Experts of a small language model: 579M tokens.
Below are experts of layer 6 (counted from 0) of a mixture-of-experts language model. Rows are named router (the router's row for the expert) and show model dimensions 320-383. Each number is 500 + 40 x the weight over its row's rms, rounded and kept within 0 to 999. Numbers have three digits each.
After each expert's rows: "gets" lists some tokens that make up at least twice as much of what it gets as of all text. This comes from a sample of Wikipedia text that the model never trained on. Tokens count by the router's weight.

# expert 1
router:541477568432536559454451491574498458502485466506533512512515482481500482566543492482472490512536422503437626498433506490531481424449552526521500495461454583551485510505499496482426501502516531
gets: ".", "\n", ")", "\"", "s.", ","

# expert 14
router:475482495493489526522531524463501536529519468488572431484512472468527548520452536449494459527490553498517518540474498519440479495468508512440408511480510532503508405565530514452525514487523504
gets: " a", " was", " is", " by", " the", " from"

# expert 7
router:569496522456616510552480529500472516467520499554446528533530533478486503556498527430488488480513500551465555512487482484519544479501470499534496463544463568573419459507527480436562491470533508
gets: " in", " of", "th", " at", " New", "d"

# expert 15
router:452479523483494515496492463559516507522580501555490544573559529519503483470543498519468427467498474526486471492509460466484524496489492515559512561445503513564484504483493495542485412538482448
gets: " and", "u", " or", "y", "i", ","

# expert 23
router:519504498492544545473513500484449430463495562528529467525481488520534503448557458513451449483583483527455556467398486496504517438461516502501414471513499523524468550540466479443436457498469447
gets: " the", " The", " a", "'s", " his", "The"

# expert 2
router:529535560551489495545413527537563553500513545503536458510495502511443504518499529462581489532492492526541486535508501496504532501480513419535483444486459539487491510550532487490478439475532426
gets: "-", " the", "|", " The", ".", "="

# expert 20
router:532470450506572495568567500518496550450485524548555484503503505430530519536532506480559450505533433470532486505467458471518512405469571503521419501453428530514468506520508437410436483546535514
gets: " |", ",", ";", ")", " –", "s,"

# expert 0
router:552483490459481482533583481457522462539510458479496444504516473464499525526471570491586476452522433562448570549492471506455543473425454511491489493502481556564472483533494530443450528481487626
gets: "\n", " ", " (", "/", " —", " \""

# expert 6
router:568498480539542483530493522494572442544523480481523498588513522516508468524509476471519490521549501547506545504493482512448549515412550497534471545480524515512513496510464496489521461583487552
gets: " and", " of", " as", " that", "ic", "ing"

# expert 9
router:504503483481449551528439483499497441479491520551540518507505479462515508495420502485495515536536470557510516481570475494488519456512503537507509417493491531495465510521488465442432476486386544
gets: " the", " to", " a", " of", " in", " for"

# expert 10
router:490532515505477512557422478482480484521513476535442537504458635548487530619516480438536451527519459509531515475479462511451518466470528543551484440451433588531474463503406485448518493536492508
gets: " of", " in", " to", " for", " with", " and"

# expert 4
router:568585547487452555542500487468454457553522529528541476498514504515531409536517466497564487501495505544487514584470484452448506467492537428506473511508454526506532528586531450491503522449471454
gets: "|", "-", " He", "==", " In", "="

# expert 21
router:562518522487459603503498451459428493580504495485514475494432507500542487459479535448599515500543467518445509493522523480433521445502505523490491514508557528480454494563514482502473503498493568
gets: "\n", "-", "|", "The", "In", "="

# expert 11
router:579542496510590564547496461525469514445486531573516419477462489500557567592487492492541495567507437480475489468527454473502506485520550500540527516446470491545456534531515477425403474563518431
gets: " |", ",", ".", ":", ";", "s,"